Experts of a small language model: 14 layers, 32 experts in each of 13 layers.
Below are experts of layer 3 (counted from 0) of a mixture-of-experts language model. Rows are named router (the router's row for the expert), gate (a neuron's input weights, with its number), up (a neuron's input weights, with its number) and show model dimensions 192-223. Each number is 128 + 24 x the weight over its row's rms, rounded and kept within 0 to 255. Numbers have three digits each.
After each expert's rows: "gets" lists some tokens that make up at least twice as much of what it gets as of all text. This comes from a sample of Wikipedia text that the model never trained on. Tokens count by the router's weight.

# expert 0
router:140127155080137105106177140156154152112132154122111153112131113117115113130133153119161136197141
gate0:115114138102133162159169114124146132111124151143111140110128159128090109128151116195128070116120
up0:133117117154157068115148162096155133157132126105130128131134111098141146145137113083134122132114
gate1:104143153120144168121132111113124121109094101159102137109133154135116135109137144155114101158101
up1:132165142121119128148123120121164148137150169150102143108113090132097081103109121142096143087155
gate2:145117161145124114152147136135118161114157083100122103128118101116135093139116111147162156070107
up2:114143118104140129125101130102147146093105161089128138126107102128114121132126105139081146103119
gate3:131106153102126074165119104144158131098113131109154123141099114132128118098114117146149159168097
up3:131102146116121103087105156133131105132115129121123099155100126137140122076128105130091104114135
gate4:132185091091154134110129144146110138122104123134093099094108147128153147125155138134162110126113
up4:130140116098142113174098128134150089091128130164149125101121073126140144121139150150117167157131
gate5:142128125156100121154175182159134146093164144121145085126117130135104124128119159109165107159088
up5:124117137127117131089093105119133162147112147159147108143133133114101113061109183108173111157118
gate6:103104174143121133149154114088107132116101117121143103148137150143109149163135139130151115121124
up6:179121130070114110154129135156147171160116159158137164140137108139161154163149130120142123158155
gate7:142128117127137116147112118129119120135120150120113095136114166129123100108117079136152114144141
up7:155128099098142158158094148130122136141104121124092145148167143161149118158131167109128138160119
gate8:105124137106147137142152112134146107093137139122166161138138188121120122137135154100128109139171
up8:146159125113133109105121145156072132128149130110184134124089141112143168097104126100139093160190
gate9:111149123152149126077206181102124119123158104101122110159109140157124108118136123129126154095124
up9:115102167157114118123156117161111129128130135082103128115074140154110124135131126107132139121104
gate10:169156135067119160127137106107087140141120128105141099095112159170159136152148128127149132177142
up10:053125153121116120126114123124115160131115141119161110051137135129138098103141134152122164121131
gate11:096097128088139141121180169133129104134119130154100140130126127141109120155148122111191107102127
up11:113152130128135144168142119118117113113104122121140085119139123174143161155118110106150090102140
gate12:081128103163095142115182146107164128162109136106134140162158123167116144153108121095161072109189
up12:143136127077132104144111116142144121131135133142135157076114127105094098083105157140131138093114
gate13:124092121145130134193179124140155108144072140098147106146139127127110129138177131129142166166164
up13:161121115155109143195165125136142137158184094082161118130119107140094136111095143148154159166138
gate14:129152140162087093115145120105124115124115147137134132113119119124114100115104127117152193147110
up14:102139101101141162165172067160153174114129125106101142173137107098103099196124144108111080118123
gate15:098120147090113120129169161138138093118179096116143111070109095149099158084153114178129108141108
up15:078127146116110118189123182108138143108123121120177103146151097139118153121158125181113153207096
gate16:157138121154136149117118132164140120135124122126096137139152154101067202133149173113150119139146
up16:112138128134125123179119159080084158129093104148103115106136152171168098124115115121131101116101
gate17:112149096123140118150117146128141162158110134165095140104140122133152132140114116096196105137147
up17:112164160116090122134091103087123128142072137125091112118130153131163100171091106103154122127128
gate18:142130177112126113149163152124164104167118090159116120177124139119096155126168137115120118129162
up18:135102127106149161082119098107116141135128159132163119109076160160146119147130103124122146157119
gate19:112140122117165112120124163142169172118170120127140121115084174094086100092112091110125126131141
up19:129105151092146121105123115119132116145098147189138137132140160146104118142147131116135176101089
gate20:153108161139118132118159089119127150118081074043155137136116137130096135130114117137154146132136
up20:096125126131099120110102123131112155127155151089126130146107113124098101056134191124155156163142
gate21:078109157136103123146116138126155086129138093160111126136161145152128106151127159147142114057132
up21:157166151126118152132116131179139102133127075174138126134140137142121135188157135114120125110104
gate22:129105110136159138070236120105122124121115112143127114135130114163089134172136162123113146167128
up22:162101134138115141124096162139125150135138084120150134125155129103135106101148128103130153114116
gate23:085109119143124132108164121137117068139122106101139106131145148129142128150118129145150146134159
up23:156160154139139150125062122109151129096135129120143159113143098159121098100120083106089151153064
gate24:145134099131110151135199161139122102149106139143121111159113161160082113126116093114125114188112
up24:147150097109086127169138180121140107127129163114077137116122117108126160122154138072145135151166
gate25:149116144158119128115130182160131147138135159161178153126114161126113122170126104163145114088109
up25:150171151136122158102136166076100152118123114119132128120154125128101135124146162093127091101112
gate26:117097170126126147151138125133103105128134095135124163155128160156175109136151143167082092171147
up26:115112177095162137115112148156142061132142119137147096114131110108146127155153086179124124135151
gate27:168119082121106138149161165142123150141128157102150177075178109150130141135154123107142101117166
up27:105157135125149130090085170126156128157149123100090120132129138111115130120102118136126103117104
gate28:151126110169131123108194122120156158111143108120167122129114126129147094148134102170108109199118
up28:128147100097121121149150110133117105137131117163127140118113129098112142099128114089076092060135
gate29:149110098105123090100197178106157119130114124112107150186125159129105107111148126133122196151136
up29:125145148158163146136162117147164112097151149094152113089120109098152134170113117117140078133115
gets: "0", "1", "9", "2", "5", "6"

# expert 25
router:126132144110145108173093102155134129096132137092119159149147139151157147174101154150104152100094
gate0:098106134137122115123095139146181106128143164111124165108114163107152158161072148105158116120151
up0:117142124150141115120179132117101159136106087141132177137146119089102146089098096099081085104112
gate1:109135103108145117143100145147165129124142160123132134107125108119119135127115134129154159118127
up1:184146095119135177144081191120161154136111112142166096154113103174066119125132128125129141085113
gate2:126099156177127123136137129123150107116148116103119141145117138134117125167127121144153088123144
up2:094114104128148108086110141132119120130150097139156103138135100154149101128142077140136154142126
gate3:135118097142174117113155134106152115137121144146112101095153151131168102099136148159095132100143
up3:131109124146099102159132130088139117118114114086143132103144154114149099147087121123137115145145
gate4:116136093127114121136161145119122119127133157123135108173116147136121105128129135121181119153160
up4:130106133125116113089140112144094130122162131125097097110126099107132150118150127114070137099129
gate5:128143110150115110118103133104156106142098114139156107125130092077161093133126165151113157131137
up5:150136143165140109124085169130116126138120114088157139110133146159121109138149141157126156105147
gate6:142136163144086092153128111121147135129106079139098131129130126153094098115157114154122147143146
up6:150087133144144128193096119124159191105158096093112126161114123134064103097173124108106121145099
gate7:143111162154121156118106128126098139155126112113074141133126140098118102151124144127152074059120
up7:141126134111117123112115077120162127152131116098138133122101121115144110124120119119165164157114
gate8:136158131118135127113162141116158160134077133110119164148120140126102155158130105150104107113104
up8:078108112120125122115146124134097114159134130166148118107123124153096088153121119102150141168135
gate9:132102107095189137112147174161122108140141085129149119149108127132076120132128113162080139129151
up9:141128140099157122091095127141128138123125169107135132127134130134119146127145123141104125177125
gate10:130159097128122180115147114169113130162117135141130107123134138172112073121099112105127152150099
up10:127132123129075111106076159132148079123113128138127097124137117091155106180141111106092127149141
gate11:143136114123162105110090114090162106147158134137083136132123145098096145189116129050130123162127
up11:124122126129120151103087140113136121109128124142172115125062111131107104173112119086112181071153
gate12:168144103101126118173143155136147126128087103112121122100142126115144089136124166074127158114091
up12:147153127140111139150076122148122101106158108128132154106112127122151126145124153127169160113164
gate13:157105122119133131099141165107158165130130164187085108085110101136118109129142132092103148087129
up13:097131160123156084120108150126105097104122138118114161118114106079166123119115152133131110105098
gate14:135104118114100170151118147123114116130093186140145104143136118116077147099128138086120168115131
up14:140122154122124192168114121092156097128119124144143124157130146129139158145106101119109133135130
gate15:125133083149115106114165116104071116087167147134143182136148120121145117124109126129140097121161
up15:126119117133107148110073123163145130123146188076161150199122113151113112137133121129120117126149
gate16:146118142099115113130107113179137103114148086160097132102105160146131113119118146115121163110155
up16:109164137062104121120121105143123115116137142137126124114133137122149115166133115140149126155080
gate17:127120074110093121178131185130136111135122119153104136148108136150110122107145133141145136109120
up17:157106139110104118114171125123154128101144155123140149094140131119143094125140127138140124127097
gate18:089135154086138108116062097131123133112099123091118162135138129143107135119154133105157139142092
up18:147138149133102149140156157132122103133097162083127125153102149165131126098168136107148127164176
gate19:158131108124146118163145106115143115141114115117149106106139112157137117195132099131104114106121
up19:121138147111161090081198072122088087124123111109084139162084185115139107117116126101127118068127
gate20:114163143152133129148150111142143115163143140115138119094142138116119137105150171118102086107155
up20:128142093174136104170131064125100139106101091081162162134123122149101144103080150113121151143103
gate21:184103125131150145122181140158151132135144109145118143141122146091120177145172159118146125054116
up21:103106143114127113125108129148130079159143117156113103141119133124148112204143133131136151103086
gate22:138116158129141133091186147122133178118129093124127114133137135114143155142127109140124133148190
up22:144111162154169124088190164150119114143089123142116077120119147112177116178135124131097120101144
gate23:108148131144117100104156129139148129158109136164166118117088192141133104160131152153078125129118
up23:091135127120156144125119113093123092133145129118121140124129116131101107133140078116094170157126
gate24:121136107117101091148164124158159087160162131134107121133144173133135157141111133136110116154128
up24:130144128171116148151154165112125126114113125141134107137123098134115122103137152117120114134131
gate25:147120151090130120124098146118152139153082101099140106171116127150123134133132110139122136131071
up25:090113146114129136165068112161130101090140112134121146128135143122167131152112117155142139120103
gate26:108104067139118135087117129136146053117116108171122123142105112146113123132152126118109158067157
up26:165156118128133169110146124154138123160147133140165111112122152172147136118114124118168085104097
gate27:152115128136118103162115141118174170127126141102114120129117136105146101104086182088094154129159
up27:111144132153134127078118122133130104122094144110094106122101122136088092102130081142136138097150
gate28:129129139074145106152156111128139121125105087110157156117134134126155155116086162140099139134101
up28:101177110111114145135090183173167154137132122146149154130149149115103103093117165096116087170107
gate29:119131147105106126161098128150106130132122119104121120136122145146135145113124158156135141130096
up29:147105145130093126162108139165148142148089170132073126056109089120097110118174109095126110209130
gets: " to", " S", " M", " R", " G", " N"

# expert 20
router:141129137107149146132099160146128153145112130120107131120117119120123073126095126157154089186127
gate0:153160179161144103122142093106125094117115097151091047090161114134190147141123144136143134070155
up0:172141165130133114141071129126116097127119173091098098124147114155092111129125128108154107097126
gate1:107146156086156144159149106145104112097140126097159091081120142125049120152151103134114094130111
up1:079128145155096147126142133133153153137150159109196132130140107117119131081093165103116121175087
gate2:115092099180161085121145150126121109153145103136140111119110100154044115115106145134136116113132
up2:128129137144144123134163175120156113133117074159121177107100136107130161106152104145132108087148
gate3:152104113113134147124140149139091086139123143157150115113095088123112107115148166107169152138155
up3:111118084135160112156127157094133118115151138113128117122091094141087116130095129143143099146075
gate4:157117102138091089147125140135125107120108167113138132117108151149142144093126119137097097121120
up4:115120089110099128159111149151111138077166143135180115108144137126151125191135118125179164111148
gate5:154107127104100130112153140170127121116096167083174114114123097123080156096110146129164100091140
up5:087125111167138143092141151086136147134110119123122152084177153124164146150124122181148109158112
gate6:110127153090100149131136078141122107142131156150162120104124087143119141139166156139149116092114
up6:122127128157147121115144137102136148078111149137120092118116111125130115134136196105128117118093
gate7:091130133147115162141146160104100141165164133130096146149140106120095123150143150140150125118148
up7:126132112103156136108122074132129120134135127117126139154106136086085143142132149141106143185116
gate8:122127089087127122136129131118178139124119105139109129089129114153136140103121162125182133061146
up8:107124154119136129091147159147087158093120176095136102137153148154152171123093134107101088156151
gate9:125129165175089123122154157105166135099154129099145151097093141117065103073124159128115123172161
up9:111120118130138133102181164114121104178115152139121158116098134129140121148133124136148110137135
gate10:154146157110115096088152177141132138125139127107149128156106122084093126181122116183127100170131
up10:106106112095165139141105147154126094160140096133071110142134116156102158141172119086166134161129
gate11:122151157095109113115172172120156145147140143107136157118101133116117114130162131151119085124113
up11:154141110098095119148131123146133133201141158102156120112067122110113120136138147164122128126138
gate12:119122107148076159161137122167115121122132091082139135136126177123112124154120126152123126087160
up12:158131145115122127140100124155149131093095144128103131122096149108122102144096133134132132142164
gate13:112118133190093122130099161127097124144130133137082130145167133131103139090155108157138100100128
up13:136125119113113163153050118130132151152114178155152108118114148134144134074128159114142100118139
gate14:136119155078103122142121173123192149131122140146117112114099164119138134169106153127136124137173
up14:103112137131140136139161112116099112092134184114167123128131150128125121115147130136133105120089
gate15:120136091138120126102114158110134167118104143155138112153134119131125102102164144112115112110133
up15:119124126138145097103071113138115120134094125129109102174110119145093113083146138114104117103108
gate16:150126119086144107188155130128096113139123118115121149144129120134114141123140117159135143145137
up16:125168096123157099135128091102158113114117114078144167163132116112132127152145155133114147147105
gate17:118145128122164125123197142154142124128123115168096121138136192130093171172181123109127100095136
up17:143145174124149125135135107122132104123122108166078135122119137133157110183127122171100082138105
gate18:131136095095114143142159106120135126134162121151094110136106123132117110179125146107166136184092
up18:100123120141141165114114102123137134141132121163128115124103137120119143079139115154095097152102
gate19:137116140136123131127099104146116180141131131118101120083142113109108148133105118107149115165137
up19:156128103101114125162095131133120113147149153118121100190105106138122133141103130114161131093170
gate20:131143121129103130130152167165122163141163146123105155100105088130125129135151094189151096149124
up20:143117166129119104124119168123132172152138114145102128153132127125159162094108144112119113141139
gate21:121122121132098084152090118122156111123159142154141158119117111142115106157160071120113138155139
up21:158141114104111178147120111168137153126139133129136152134133144109151108107124170112131131117113
gate22:166144138113104101144133133131140088090152106132124128129127157157095088150130132126099110148170
up22:109119127142130144160099145108105117137134113136112131142093174106130090112118095116101083125120
gate23:164158119072154164152132185129101133101145066142120119118136106150082109149123115145167115150138
up23:153080118114114135149146109116103107124133152107133063122113114147112114073108122107123141154137
gate24:112155169155121119097110157103123162084121153069123139148152144134095092104164101147109130137140
up24:118121126107128116126169135134114147155091102158115110131151116122101156153133140130115105099109
gate25:122139118111138100118143132115121145136135070095156136162124131113094143114110107172120144152102
up25:106113099145121114092153140125170133165087163134101165132150168136146094127163106134113102112139
gate26:154101111113107122140163158108125117102073127099179087119133140107113143126112162164138139173133
up26:110162160122145165104156144128128140181162131154110098176139117149155139126143128102093115145111
gate27:137131095135104129134097146114117120148114126150134115109133114116111119135123165164115132146116
up27:151145128121156113128164136140138150100135125115097112127128118143145156147154115102161158121138
gate28:139135126175113142106128118146180113131109132101115116146117103141105118097122085172120101175146
up28:143172137113114132157151130138114081144133151137127140124160119099136152169108137087081085136160
gate29:103143115099158094068144145149117149141080120107103123109175131163129171155107119142144144137149
up29:143113114117105098112102139137136134158125140168095178109108127077161118157134163074139088076180
gets: "0", "a", " be", "i", " de", " B"

# expert 4
router:122127132146094117161113117146108098073154149087171134120145094134139145152102112117088129200173
gate0:134157137140115110116124101112119141118138117118157075163106102110087118104142141104121127148110
up0:159113120097158167090150129120099090140103153114123113110110120176089129155112145119112132066129
gate1:115134138184157133146117173104153119124154118086129154128147119135097134121118127161147157147144
up1:109104178117097110148122050115125110073137136115144150140111128144104099128149124121134143116148
gate2:142121151169133129123093100113138108142142155076125122123120133103129144135148120120155176172147
up2:111139187095133117081159147114074144131164075133128110102138142119140131103122188128144091145096
gate3:155111107096104126110161163079121123144143126090054131111125153112104144143129146097188122066106
up3:133077137085122125154111142139154083096095149079118121112123148109114114132159137112141109183102
gate4:143143153102103117116124170138101123157113141074120186123132131110135140127127170107139108062073
up4:147095055140105124142124103116095139140129155069120155153116124117115140085145121133124135092147
gate5:144117150136137127100189129132138148118139139076170140121122104116156152126115114118096132126120
up5:134134156103118135149152163138131173137136167157149145118114164138105138145148116152100160125137
gate6:141120139148122095112096092130080124143168057112122103131139102144153130203142110155129098176120
up6:109135140166137140151154180136130118128117174128102100138135137125165121169144145167101163090132
gate7:121119110103121115178150178130131113123133045121124123128139116145107141165151120072105131134104
up7:092135148089136160095143115123129194112114157171146118120135107137184155132116114121142131144107
gate8:110134125099144157099129104126137119098139165167150129120130116112146136166118130099167132118125
up8:145110070137139132099074189134137139143125099143150121104119118083108099130141174132151107148131
gate9:118111107121176131139155117108109114128143111118139092127121108140118115135158167120092150150124
up9:164180153154118115142111150118142142122147095106137134125156121161146120105114147155135136113131
gate10:156153086083110133168178137118157108124146146151131163158099128111120128092141115121163147086152
up10:103122118176125157134150137105157141128109128153091113124117082137099126153187108105117123130145
gate11:133105145148136172154158121102127158148112139118119108065153116140160114153161119157100085111135
up11:120127159127120142082108100096151121107129117137086176112153161119117103148119160060122121137145
gate12:111123148101132147104135095121100129120112050137145091123095111146134112113127079098157108165190
up12:129129115108110138109135136107142142136100189177143136143127180132105125144102126136145144098090
gate13:152105112158107144134140137143157128144138093148153112111129120105131115147149142129143156145205
up13:074130189148120116117113142139103110123128090136149117185162149099160119140133140143152125103120
gate14:121128074108101090103132092116132130113135148112146115132115103113065088134137148146082108175136
up14:164121095157116147172152132108125077101140111185111108122131128130111121146132121128143072145103
gate15:110101091165125111153084131107141094146129143104110146114139120129148114173132132131181092061102
up15:119109133187116136174142089096133132163135148094145112141135117152140105126123097112135124089168
gate16:119143126132101117081110110145139159115120128101131141169131151118097123138142164123115113196107
up16:133154142114157136176094130117171127158112126089133101154119103150113111136118088122081122138137
gate17:137147133129109107114076128143138122108126109108134142150124143108131136141117147158076097150120
up17:133149156114100149128098165140146098145149110130106075146110116135117113133151159081116115174069
gate18:117135133148150122134067117159095130139091137134143149141131113103131123131106123118223122172096
up18:145139125121129137138142156108111104118119110141147094148128109133116110125154135133071086120133
gate19:137143136154090118108108100147077121115128142131159117109121110155118122127087131143094136132117
up19:097126152151133100114073118114117123141155129187140126136105171107117098119140104099102131139112
gate20:118143145116124108134161159123142092132116136149122131122132126131102093149096157115132137140098
up20:139134114095116143104132127122099132101120152112142131139116144127167110079141164126161118076157
gate21:094135119137102129071165173132129122116117178161169118127096142119159139094081139172140084182144
up21:158144136090161107115084145142137069135126074110127117172130136122147127144126100115179069172105
gate22:131116124185114111140096123104133084124146082138140129128136163154157147130109103099146134145129
up22:132135164141141137155152110153119137124157108208118115126115172125147119125138120134098107168151
gate23:159112143154128140174136123108151086133149150125143136127152106150183134130149179127083186147136
up23:152115124097149134137125082106130089151130100150114117139122132103123115142145121167087170103121
gate24:114118135130120109122117071120133138113135096178147177138136142135171126151123155123196145115085
up24:139164146145117117138207140127101150138108171105130144166129168155146150096138146108126133087146
gate25:133150146115137151149111142162150138123118114107119121178124145117095120171148142141173119171146
up25:154124129172129127146156101108146130148129124092089097129126136112124150118114160145153057112176
gate26:126142096127105109083077091102111109132135155107155150119101124130146128119138093111128107109138
up26:074163153146134143070129148120120176139134128153142125114149116120159149123120156136154094126092
gate27:131127176127129095153148125144105134121150095104101113135097110139073136138128137166086118152148
up27:116133173087135127110091165123132184140131168149114144143123148143092140167160137106133083141114
gate28:107133088112099173124103133096105136094113098115103136116151118126166170172166100135158126113132
up28:110134117112109146143101164159088109107146101108121175099110102103161147141108136137068123140102
gate29:118118137084125151111176098103101128123140155115107129151112162130154099098143097118151129149111
up29:155130153113135152138138151134106164089126175144106121130096145128136099129121113138126081176112
gets: ",", "),", " –", ";", " also", "\","

# expert 22
router:109090109140126114097107094130129146125127163100123109168118157110124142138101165110134108105094
gate0:134144096133148155156171124085153102126134093160150118109117108141149126171146068120103104153145
up0:144136120106109180158152116151116127113140112062113111147119140147128142138116140082070165114148
gate1:110119135120114114139102177145142083124116156097119157152107154125122130089115168119056130117102
up1:122135133141163143095128156115108134111160134170153123111118126143124151074144123100160120109150
gate2:107126107148133119096193152114126118137098171109112112136160115128139074112131159124146145103100
up2:153099131177135152166104073147104121116098079141145160095165115109144166090115140077095115116157
gate3:135084117125114172131115101127128152134112131112103134147124143136093139150139110117141088149130
up3:110128102134126104109137133136160151115112111122157149106131137126162142108133109129084141117105
gate4:132146144116113117120154155113155117134142112140147118147153162125131110120140137137103103165153
up4:147120157142102142110130164128133086112134112133137147161117174101156129146139123139125102125139
gate5:135106105148146094137070125157153106145139089125098128130134116121156093100090155182102096113136
up5:120142111110126151109145115130133116142147166115081112128138125125083126128139139088100104106074
gate6:132148120142129094154124111124150153106126125129137156180108137179098113133147134103131158099118
up6:132153164152120090159192131141121145112165136090110153112119101122146112136146077103111110115145
gate7:132113133154122123131187086136095101111139135104114140157110138121143108100093126097141125163166
up7:155105128077131125119096132119118145114143091141080134186149125121106099115150125169106131082076
gate8:147130134114137127152116200125126083159165107168147134123129095128090141164136127113124092155148
up8:111128102100127115136145116128129084109108132093164123093116124114138136131114141130127133085119
gate9:145127073147116117115114118146130143081172144136118127144148121129134140117145128145176121111125
up9:147142106088111158133123164118132102127075108155151099107116115156130166118139106128125149139104
gate10:137129198081112108141150118142112105119139166075139144148104145124120131103086154084186123114113
up10:128129113133117102132095149135146119120149156142107100137114099116133130146116113075169156124153
gate11:129159130064111105135154128121123115130132130173125102129134126109126112087116122094168111129103
up11:118137074143114113107143097136148112132142149135135109093120126129126152146128091112112111110148
gate12:128136147149154146128122164125123096154144075156149084146126126134155160089144117129078154121105
up12:135127115094139081105154148171154092113129124095150156149118105122155128154143107123097130146146
gate13:125112122129123086154191129118112095137126151117157131139112096136167148168135086168128136121104
up13:091116141103128114107131124154136104136140154109084136148119113104106118097093132083127133170099
gate14:124110121170147135122115169108140162120095081117136120144150134134140143114120137124125140086107
up14:126132143108130116133153171125164129127190140140093114119122118124122109104142111140170118141133
gate15:121107151110118118110166145135136134166134132140144147135122146128132141123111139135113139081106
up15:135135156101161131196072111124126091129165127163125144130188106111165127130099159112157120175123
gate16:128108148146112107125127169159114140137144111138145085089090135119153116121126145119107106115135
up16:159136076134150122114071161113158183157122137150113099104111149127157116121084098144137118120111
gate17:130126116100104153137161094128129123124135172117117106121131136145127120145145119107109161127126
up17:119094123114111124112146099114145155124124126080147107108122112133104109117111161113161135110154
gate18:130132135118093107156170138126158156120108151123153133123159150131110124109104084177173115167146
up18:139116147130111126121146095119128133151185106135084163140126150135136144091149100121062124111123
gate19:129142101105151126108128097137134155105140147140111138126152120168145126137117096093131138079151
up19:170130103120176117161124123119144100121117087157096129141137133124142120119125110123163107052100
gate20:138116107143105134184131168109178083103157132135133128097126121100181110118123137119154178128111
up20:129116127127135122125130159114148143128121104118088155157109120129139092150113187176169150185153
gate21:120118078129122118093158101160137148098158140124133111104140141119118102110082139161161145184128
up21:106117161095119070112099104094116123121162145094134141115124133119142133105109138152099214066083
gate22:097143134132173142131142141099143205082129187104091115125142128113114128125138155121108111109133
up22:148109137130172090121092092140101145097134128110153113174103152117122140173119081108110104150143
gate23:120134100163114142183127150121120162108143125108084138137142132128098089090136147132142155111118
up23:131102100102110140169064143094104113121142114134107135152119168157160110153156109174121118161099
gate24:155173122088129107117106154125153114140084152093144125143103129124147133122112128147145117132079
up24:125124113121149122133165183117156118119168100121163140098162116141116092082152123104078108100156
gate25:114137149143135109107149171111160105117091142128125114103143120126130125098072128116154147084117
up25:128133107123115127112124145123132132138150208138080124119100125124125123130154140186114133183156
gate26:139132121098137144094113140113146140096136129158136147136129126133091129106115146143051129098121
up26:105111147135143136142115105112135094123150114190135144102101136114110155097112146179103144190158
gate27:143091094173124133110107137156137064108194120075104115124149105121166114129114143118116114097094
up27:149104090121108141101120114134119152121158120132101137174101096128129163092136124121151141174107
gate28:152128118115128094116160086167157140124138115111147132154138123124136144132136149107198110154153
up28:159122145132089145139110120121118160163117141123096114155131122110098140057127089141108148144182
gate29:137140128130138150116163167109149142154139096115171142158146142155168152129144168129100089121133
up29:126126153164136120112128125129166100102119116129166117130112136106127129172134152151114148097120
gets: "-", " d", "S", " T", "A", " c"

# expert 13
router:169137139163111140106098130136091179112123116076186083115120125160144159079091124140130137140088
gate0:130120099162140119132129149133122146138165131111150089086092143134100141137140124152117093109140
up0:153132138130117134133144109153107097170152070105118150122114133096138118163137149164137132152111
gate1:109133108152118095101152124122142116120137138140161151105116113097130141077074165158171107093146
up1:113139191134163148145152123139137164097118143126129077122120131101160124162152111163100109137129
gate2:143131115096098133106149115126132153159117146140094147137118101157116142092089136115113106175144
up2:102132150126110076114083099127113135143111103063148127131161152137098155162148115108084143064122
gate3:143157157100146139121090123108119114088100119102183112115085160123173131102109100140137099097100
up3:166110131133136128102085105144148163134126160107100119126116149145163138066121143146098152140119
gate4:096124113105113147107133078077079118111147119170129120144106070141126136115134116091155131149137
up4:069131114137158103139146143165160094115137153104089141161128115114118129148103118117146102142120
gate5:178125177084123137080130130129147089127169149212141101088100121142126128135153110092125169098130
up5:139152163158130143171148166127128122143120120106158109152129127120123133139120121088118098172169
gate6:162156146075134122195124081121151130122125063168129112115110117129152192125132121117105141137114
up6:181123124119118170140111102185115116107116121114169109120138142153102115121126115101136157099176
gate7:144100133114112114118169083104116106153163134151126150155147137123078145111115120109140142194175
up7:065106130117097091106135126121145121157111135141132090168155157089158135103097129096107131172139
gate8:132131151118124139099152122130099133128117128106110124119160117089151156113109165119117125126113
up8:139130109133115129115148164152131121124152085137140115146106128131117142092108147164163071101156
gate9:120156161102114128097174199105140181122107159110187128092113142153126111104142129110124127138127
up9:132152136124136133127041182131105150162148122140136150143107065127106149122156156114134139129074
gate10:140150097125152098124111135125136116131110155138150093178121112134124140122095131129196163145165
up10:105117108167115128150123093121107138145123148103147140163145116147129144078090123125124111158138
gate11:171106071150133152101153132127179161126084138143152114113148120095123088147109107163110102139175
up11:164121146154155147117139162127181116102089141139161134114104143123115125117170104150128119133101
gate12:091092077121103108121132178117113127132100133108130085138119146142102110107127121154110100158144
up12:084151090140083169104133139140119151092087143148142111159130168147162127142113112101108109153145
gate13:133122112162106119121104136122082171112127112082135124111098132144121161077101185145115152114131
up13:114135097143133140162133149089122091172110117151137144145110109208130135177167128129134157187142
gate14:106099157176149143119122136162118121143148132096187120101135103111170120119157106104155110137109
up14:123128109143133134147145146118157138139119094158184105113137143125129108069089169167124143135178
gate15:108108122136126122127128130116101126115117132134141116095132113138140126139132131114167150153150
up15:106119148121090160120113130127115139118107134096092130112137158145049128143118149126119137103105
gate16:145116115120144110121125117142133152109140097142168116096124094122144141162129134122118136138128
up16:143131146162084171174153155120124156146147091139099084144161129134160106150156198166152110068127
gate17:106142123126111136117172159097127132150132122114134123121123113125074116125124150137151135188150
up17:121131144158132131118130088154131169082087126119140127159102112133100160157157120121118124097096
gate18:120136163109159134102150120150101096149126126095109117125127139163126134112122094125098112164124
up18:096106103077121136102123125094121155141125089129129102190097078142127137098098113119179130113097
gate19:095144079159098151111148129140135131195120166123118169176129122132165188135135115133134159116106
up19:093171131120157127162155174097154078136126124137141120097120111129134094150093184128142114152128
gate20:131119130091097177158076115131134128095118101108150098155139120158157138156133130149155139071092
up20:150127134128154119118196092107101153132131156156133128070136103089117133105135145110162124125142
gate21:164146157098096115130183133123111156121119147123127122116164139126119149144106144146143147130117
up21:113181143105155132128137098151098133118117143126120185122124133138080092197119091147122141111136
gate22:128125099137142136140116154138130148144118127123128117153180136132130151120137154150082075166098
up22:127122163110121117110134144131112162116079117172113147139137146105163115151165120090127126113138
gate23:141179131094098132165188102129133139088144111103139115120158163136125125134143104112153116154132
up23:174168140128145149114108143143115142125140150092155137089145128134127139081106162174184110137106
gate24:152082126125137144132130126127177136170119168139131114101146144137120117077100134128130135103110
up24:139147183101165134122128137136140160091167144107132114093118149129106140179137106139120168123124
gate25:147136140164099110114100143116154117091151126125138125146117147144174164074145163098146107128089
up25:130154112156172133124077056123127148129125086137146121103103099111129116191116103125162137113097
gate26:094158189177149167134144174123124124112101109137159125096110151132164147122089158129075125127143
up26:121173111153111130130143158092103102116073102122155163107090139114125101119127098171105154146149
gate27:115138117106077122110144161122096135097133126091100122118101095117107116091111151118136146098116
up27:096138107119163099138141142090142116123132123104159086150142085118134095131153131108162100096194
gate28:140108155143125142117113134101135120112109109125145186189152120128157141065119112171124124126095
up28:123134129177097134123097141133108099190125106147154150138132103127160124077109145110118175071100
gate29:125123120173140139121157169123128117125117072122122131097149092150148138151143115141102092109155
up29:129101139128120115147119138131123137129163084137117104131137144143191134141097105151097084062125
gets: "–", "/", " United", " /", " He", " he"